Weights of a small mixture-of-experts language model, trained from scratch on English Wikipedia: width 640, 24 experts in each of 6 layers.
Below are experts of layer 4 (counted from 0) of a mixture-of-experts language model. Rows are named router (the router's row for the expert), up (a neuron's input weights, with its number) and show model dimensions 400-479. Each number is 128 + 24 x the weight over its row's rms, rounded and kept within 0 to 255. Numbers have three digits each.
Before each expert's rows: a language model's description of what the expert responds to. This comes from a sample of Wikipedia text that the model never trained on.

# expert 16
Political nouns and word-ending suffixes forming roles or -isms, such as Party, government, President, -ist, -ity, -ism.
router:144134109119109092122132154114138104144161155195120153114125086120100139177104141101105093131103116148099107094080122122108135138155147139088150142122109098108165105104125141144130093146165104122100111111120114167097150154129130092156102092
up0:138160165143123122203172109129111066139151159163107167183150085098156151134142078117096158105154116116143154127113139147146134113135108149112109173120139130114126133155172106129116117127127125153115119101123156148106128142116090132134171139
up1:107140164104149126134075141158168134115177116141101159151095132117097133145173102160160134133101111111158143113141168102131121090140145136074164118095158142131150134110126146129113128152159155116111137113103088101128100154159149114143092160
up2:147083169114140133154159135159069143159159136114139125137137129066125141162114129139146148161194104114103129105170113134164109131145131095107110137118180125131128154133148095155154114130167141115121143111135141150118090102147141121133163166
up3:136133115112188131149133163134130130117099084139134145127135133100134103146126150135128089150117092151136090103120136168137122121152175143154182122139172094130070132149164134135126131129123077123120154146178115122131102131083155090149164134
up4:146101144140109109140149093132140092157122088167119120101114113116168096117123124108108115176085143140100107109157179165098162112146121130099127143118137105112122118081137133098087096117117095140114110103097131103124096144098125164199114192
up5:109082177127150142146090144128164123140095066146128118142092087095111106109150149078104135144080102143097150121138147133102085121125136168143132109100149136120098133103128093092157166166151123102166156118101079115102118095117190138143119179
up6:135123103129103131117088117169162156154109146132127138144150114117133124126132118166127105124131098107105079119146116150150155100099129140071134134147122141096116131130137127102154133144124116129111130101172145134157152100152119140167100100
up7:134099146103119096129151088178159085114154128125149113121171140073145111115134113138080131144103101150143100164141131138139147134158135116076143118176133141102137122121158167110156159128134138108080133108106097092101158117122119103173153164
up8:120112161158162107169172128087163082164145167181103165120115102128147123106189128133154129122126114160120091173153135112134147134141145159120118137104134124109113129151151155115151120136139117123124174142124108131144116163087148134117171106
up9:124097115129143132127129186126147113175129151147145140127085076160141107142133079115135118154084158134125127127129151157139138079138108143116159144128153124083162088111139140161123090148122055141108103091139122158137121170126130126118111102
up10:147150139139140112121105122116125112093097094146149132126097164113080095113094108075120124173135134161135127100134133120137118123122164135135148113149168114142117147133159142108111120107162129145139134111099096138146133170082138082128133157
up11:101142154184136122173137113103084147117134102142155132094123127144148141121129141145093126133128069126138129143090141108151128121094148142076160119114175115128131121122136133125142145086157134118102087097143138083163125132115115154156104114
up12:113113163157167121152128149140147129137101148177151150083130141110184110158144094108125125188138134145086129138131133143106103121155161113134109144124173122133170140133128124105154154075115130194147111177137068077137107154113149147124101109
up13:100114136154155135096126169151141130132118164141143102138106127130116105098088089108140136131111132137156149165157112157186161098138134162086156143053150112149094122144141112158140143143169145148144153118090121106126130144123166130183169165
up14:059134123104153101150093136138132107112109088149165072115144129133133102109116108091094116161098110173123150111124153135132112120139145146120118143113158120152119120161123172085151119118164166135139126110109096145085126115148115135151140096
up15:141106181150125087141138135120129133168123112169098142113138171134103120088124121146133122153163114138109123148127095140105149140124138146069117087143074101117125145137145099128163133103174128175143115130095096136161126135162083084133113076
up16:165113118126119129112136133094092143129116105110120119154124131145143169143147146123123153126103170102153122143121136135133125114134111117178130153145139145125147156127149145144085110099109117127124113107159137131133141106125101128157127130
up17:085111114111108115151152159097143170110115140108126163167139098134100089165112123134149144130094148141177112136115152107147101160093127126096165135115139123161129108104111096105098179150126073095129135082109103134101115144096077116096179161
up18:128095116091120126131116170154156163146129159119128185158101097121124098157136135163151131143113111149135150145093130153129131132113123145161133151144134087102126104157101152158100120138141098099102129110066132179178094128131151142092127119
up19:116109121132131167123162149124125137103135155123140161121144124089132125134117133135141120164138102108136099129163144186145091102157123145105126162152077088097131155120134134136129143088130058179160127101109118153152147107139092144108144100
up20:118127165141123158125120137135155131158113147150112145080109130135126097162100123135136104150120124137141067099125086156147132226103146155144166104137183177090136127124128116127139142125162076160156139147104166094127156098116108131165140151
up21:134108160089110102129110127158200135101161115128151158095101106155115133140103096171139124184136167146149139154129138137143161073162121082088130147094095097101094111087133141129139124125146103153168140114142125145118126172105143141131141128
up22:135137117186131076126141158128135118104125159145153168151135144138123092127096101149116161116160128158124099117147110124136132135160097105149159124163105138132149140083205128124126152153173095125096138111156127142130132124122112118143123111
up23:140146130168114122126099136143164111138137137144106114132086150136101168125088113150185136148110140124088159104124146114176167066123161095105176106084135127175126148131162139142139114099150115089124120122121107115123175171122142098145102108
up24:111081184134141140149177105141160150091091080161120150125122133145153124165134111129144118216142131107125144116160137151133165124124132111099091096111140120101112119094141145135103144084152124126141167075194130136153108176113153084155121154
up25:107198111085147144130129150134098134151096123149107106155109180074099146151119130127138166106122153090097127153130127122133112169107126123104123110144151079151187132156109103080159150112108135164157155152154176141127142150098103104115140115
up26:150086140161157153100188153119151138143137161176134126103157115168129116100144083102102113163124160150113136141104107136117181113141159110170165133109105101075153114131134170132128131100087113169135168096107131126098138158151126113142153091
up27:134141083098124139168128134140130097156123081096160121165118132105148120168125082140144188134126147119103094105140135136101139143094136164143151148098131135144143117167138108087143123126154150100145158070117110146136110153126127159150088109
up28:123077147123114135091133119120134092141170137127121153149129056124095130141102120130142122164118124161102117127157109156133121136158111150148155140155153106098185163124181149108148139145151130121124096105147160083099110152153122157111138144
up29:072107129102137140111133153151096143105131108137130103163125111105092121145106145124168170146071125101202117111175132179089131121106126099119113151104125143107102145161154113158103128104142137137125099120105099113108141125141135148138142161
up30:144163194091149121138134163125129139124124102128131135107175112147083102150132148154151132147113111133101133134114132136185139119125115110152132110159137127119120167171090113097140149154129132120109137124139102096129116109119085139120123138
up31:100098179122080151117118127127115115144121129122145113134117145132098132085122131142147107151171075102095103062133208164126096101118167145116111109109116083074112164140108122141163162148116160114183101113105139140129099144106113144112148142
up32:144121114121118170107107163118161132151132102140178133122104161094113196159146119127162122187112074113131138123141119149110121071156119126161162180166142086158182114152137157140099135160120100141120182115141117133140142120119164147158136152
up33:109107165134153156157142090123159144160136051147160098147085112095129084162140140142144129099089159120147132128208127137115150091071127139076146081106187103120156128178149142097124123146115108165103162131103128114112098151133132115172111134
up34:122127119166145133137162128180129142106114090143126087098082108131111142104095153142108144107153115118129094119137076111066141117108151173135144127107159114144068105118132156149145115085151167099134099130135123134130141125089140099195156125
up35:120121112113124136116101127162141102104144137110155174141126143108124119102122125118129160102132112103127119127135118138095180136150141099123141115144101116087109105098104112070149107115150114117141132123146117121145122156110106143115164136
up36:132104157147137130104140101084142112129121067108090137122133167128095128124120112137167117147162097125142143103111161120063143129114152152104111159140170131115137083174090148137133096143131131136122145129100108120112085088130121174135116115
up37:114114129106144144141107108126111143111146120103152126188121131133148077134104150138113168109110159135150123128136143158138113105105125130110157133139126151148105184100147161119124087131134122124147124094119125128095131107087105127143115131
up38:119109141140087153156117132188145109154154108111165133137115108133127098095106131111152130144180137118129114192117124103136179117137124156135114124128089139123083108141141139125122109120125114069108144085088095149144080120136141095112124095
up39:125097134130143148128148151123118121212150166171134124160080137092113148115122148126129157168110146130146150116102114138136183127158114100124178118120108133168112110174137099108086133135132144157119131104166131157089130156184118168176115125
up40:130109104155141133139128139135130120167134106154115082118111105145136113154125148152106164152130135131126101129137142151170128118147103136093168149106158136132137175091172116124132141106143112113120096120079137086131101177116126124125136131
up41:136112163137123153128118131152138149095101128122114122103128150122125118130124123111104149148138141113152128161121136166161122134094110157139094173179142160153119140118135116103178112148168113157131139159147122111136146140095119103168127091
up42:129092148141162152105139092128120133120108111119119158097115133114147114095128102129140115108171125107090099120155117159106102122122122161142097083128124133131158124137102120138139120119140111108152121087157133103101116134107153167154168138
up43:113114162108132149185143129212122152144147107123144147138141114146126137109154132183134080133127107173075115156170124185098167127104121127137120166143170116091134161159113116143106126120172143163139132126144085116106103112161117105119117163
up44:146103152139111116161141151107120121143112193116093132152128094100114122184112082146111143087106148151126090111160235143153125197118133127125138129101123121114105137121141148112166119135125137103126110135071133108145145162109095125113131082
up45:113108158126113147123121116088129106095113135107109111128135144152099120148106136140098149146125112145103122121106174155127143145105151101109134145129164113118107143107146146110087095134124121104178103151168133101104124087127130135149158146
up46:102122147160120123119148137130119120101113124126138126127133122119107103158067109150146138140154159179143101121111113156174145146141106183107151105137149130141102146141097119088119093143155054160167121098103140124122079117123129127108112141
up47:120165146144135131102116127135153124155115128168168088115135123154134156147141110118112120113158161111086138164154098143108159121146132145159175148143141116143211170170155117151151115166146116109113164146151117144141155127155147149124157123
up48:107123142123140115157154122108115118121128150106138115221121156117148130126134106182136126124146129080105116145151155139133135057111112123197125154132167134134112122095165147105119102139151143104107138061087132130166165137135126124115117111
up49:149116132113161125106130106135115123147078127128148112177112102170151103133120118100140168137141139144119144117181129159124147118171094156118169141123153121110120118125137164162133129132131105165153099132093155105105118124158135185109110147
up50:150126124130131086120128115118138149143138129176100125145097156115093157133137118148138108102149111106120073159163133155115111115119165144113127121126125145098146094150136105101175159116093104156112114153122105161124081136149152139100141081
up51:129099145112124141104158106115097077108090122121147110112127142118138124131114150125154137176121144132175106105141150121087134119082165135112165135141168105150131157092160131126077138088159124158111134126115111103125108114108096148198122195
up52:144149157123137148158108075140098126157121133156148132127122130096134136188147139097154151125099180148148132143096142112131148120137153149095106122164107094124121134184150129131161107111101118108166127114137117092121151177125086122183100131
up53:139132135151169079103117101119122126156133129110157144168144110174097180107123135147105166126099074121133142156138147153094105100146137122100139134118122135127141113134114133094131107141152115151155155084126079145130095145184130113105086102
up54:137098148119136098066123133129190098134123137154121176146142132134172159148106103155142146156077137179088115179089105127110157082130158128095157154173097124085132129132108135125140087154116091144153100145140110130152125116127106101134157144
up55:139088169145121111168128127132153065131094122181157137128110078135143120161099161199143127097147130127105127116134157098097139108135125111121138109098129125126116117138131154101152098092114123107164117137157101129115124086087123118146116190
up56:166112177146117158170148098107175085134128119149141122142159152106158166166149127136126133173150147103135089115141174140097122115084118139155131123141155140131139126113109112107120119113097133122117145115133082105103120130152156107105157144
up57:145167082068114125146109128127110127079115132182127167131119142080151109162119137110107097136158098132132070121128154128144135136092145132149134113146110136142139137104097117130115137118142138140131138089135133146131110122107131103140130138
up58:144147125154120158098139093135101160140131159119106179097163138078067126123164158173136127102129145111130127156140146123115138101116130150097094112105099064127118142108079134119123127112152135108087159133144140149101135154128144130103100094
up59:121152125140117158102123115153149119146064143129162107128123128122130141115154116094105172159120134098092137088163125059133125097067158151104115137090116130141126128177141137117147154155122086123153155121133126128132131139128128135132183108
up60:126107119110136128143153085171159098122105171102129127134134116146088133123099167138122160097100164122120123155132148123155133131122121121061129111125131094120125126117169134103158151137159109129138124125103103111134145102082144168115144137
up61:168115123123146134089136118127157124138139188142112084123135133092122142163151097117098201135192142112117109131133123139105132130091103161123166123109115131151106136118136147108154146133149127157118153102111121140119147158144105122154117145
up62:118149184091126141144148132121129090107174175118117165149130125180112105191156142182166120088109109109083140116115141155157152154131128178103142164136143132081102170110114169109146145116116119141125174125139099122105131142126101138120135121
up63:124104143132122115126142160154130118130140151132081114148157152109147123115104144124114172088165114154137137157168164110149153142116119114087106124153120093144103110123081125104109071138160122120109130071121104114162141154114138115128141134
up64:120136117136133106165130164114166132098154144125147153173133151071099143146147116171141107121105130119156121128147131085169119173139126136140132124117139145109172128115140144135133099113171146132136141109144085109106131129123126148117120086
up65:123090137143138144168098154150148163113123151140159143116112138101101105156160142145125136124102130167143116104110120158085158123152139110135171128158138130144125118149078092142178127125118100122068161148117125106134115162084152083127153101
up66:136143137144099119131141127171117113166129177138132081123186192147141132171129116125131132114076145117112119115076146119163132124180140108144135105136172111134134154139088108141109137129121097115076149136135178118121130176106114091121085148
up67:154121148136149124123118137160130076120146145145119129068200100162137137159115164164097117136172147090089100125112129125163127146151167149131176158122128141145127148114153143155102103106182150103127144121122131141119118172115131106131092097
up68:148132132107150113128114151138136138120146110142153131108087118142119097149101124121124179159083114130079156140143110144167146086140122192115167111110167117122129115127092173108116129098124156120129080093087165163129135159138144133169132178
up69:123107124125122169108134147149166099148141105110167098071190108139112100135103135133094106158143145157099121109145171159148169108116116119139165123113173145126115155150132113097166131113121097099151111132143118104119113115131140118143168110
up70:118129126116145184104121105167113123100112105172097173163147135123130156122124098111164131166128128113146128126115148164090136127102174114122124141118110113118109144155102150152156131153133084160116123116120100164134098147150169158103114137
up71:099116105073129178083119131127130138141083065122139120156125160136142120154140141138146131154101121120159104085151118159151125123132151185104146116099165096136095133165145128121113161144126123094119155110127124077134105141088149119144156136
up72:130114124152118130067162132132151074169123140148151150179117112124133103106132091123118158173096118116105153128141135134109111105164120134134168121111176120116150149127142145159146119130098117141131174137116126100109110094149147161103131158
up73:124159143112133120139088177130139134145088125171131119090154138140108133157124128152095124102171123060155135140131104127141138129105114085077128111154100078153078166108119118121089107150168163119121127088138098095120145118095135153133177103
up74:131090129123172158140114117115171112147134153116143126088147077112105097205152142120120144181158116122118133115152136153156132104138131114131177135132192106122137111092151136131128118100118136119144121130109159121084098144132136092149102129
up75:136138139119135124135098133101151135156175142147154128108133146090156145125103143103123066164180117118103072115121121120157129141148109150136173118127148111101150128132129073144162103107112148109140156134121106151103183139090135152138142122
up76:106153146113094185122134132123143095124136109170093124104139119122108125098096128095121127131137148147139107134103095140146108112126153134140104113084173096080123079170098136097120145172121128115139151080069114146116139156094114113180095101
up77:167161138111132105165133148159106116132145132146145143112142163159098131104122110185159115104163175120099151118155126162137133113134141158111146149145126103122135163155123122124107093080149119094142140124177148152111148162159129102148124107
up78:108125143157153153116163132159162068136121116113133130147145128156126168128104117152137114168072126103123137108139108159133159098171114137130130071114150050116147098134146124150146105171132115107126125084095135127083154143158132140129124144
up79:102129101093149132077086107112173106112138113125126111126077109170067086121107116105122128095190123157118101154195137130148106074115145126106120135098188115144129109146112170147120149140153174141168140134169128109158103136106135134185174096
up80:129182133122123155136117130144157137121125126122132115084137104120138113157136117145093145077134083132133134134094118152057120116099151164135134140103120151126146145088143160143121148126127095156156118138099156123160115132086101133129131116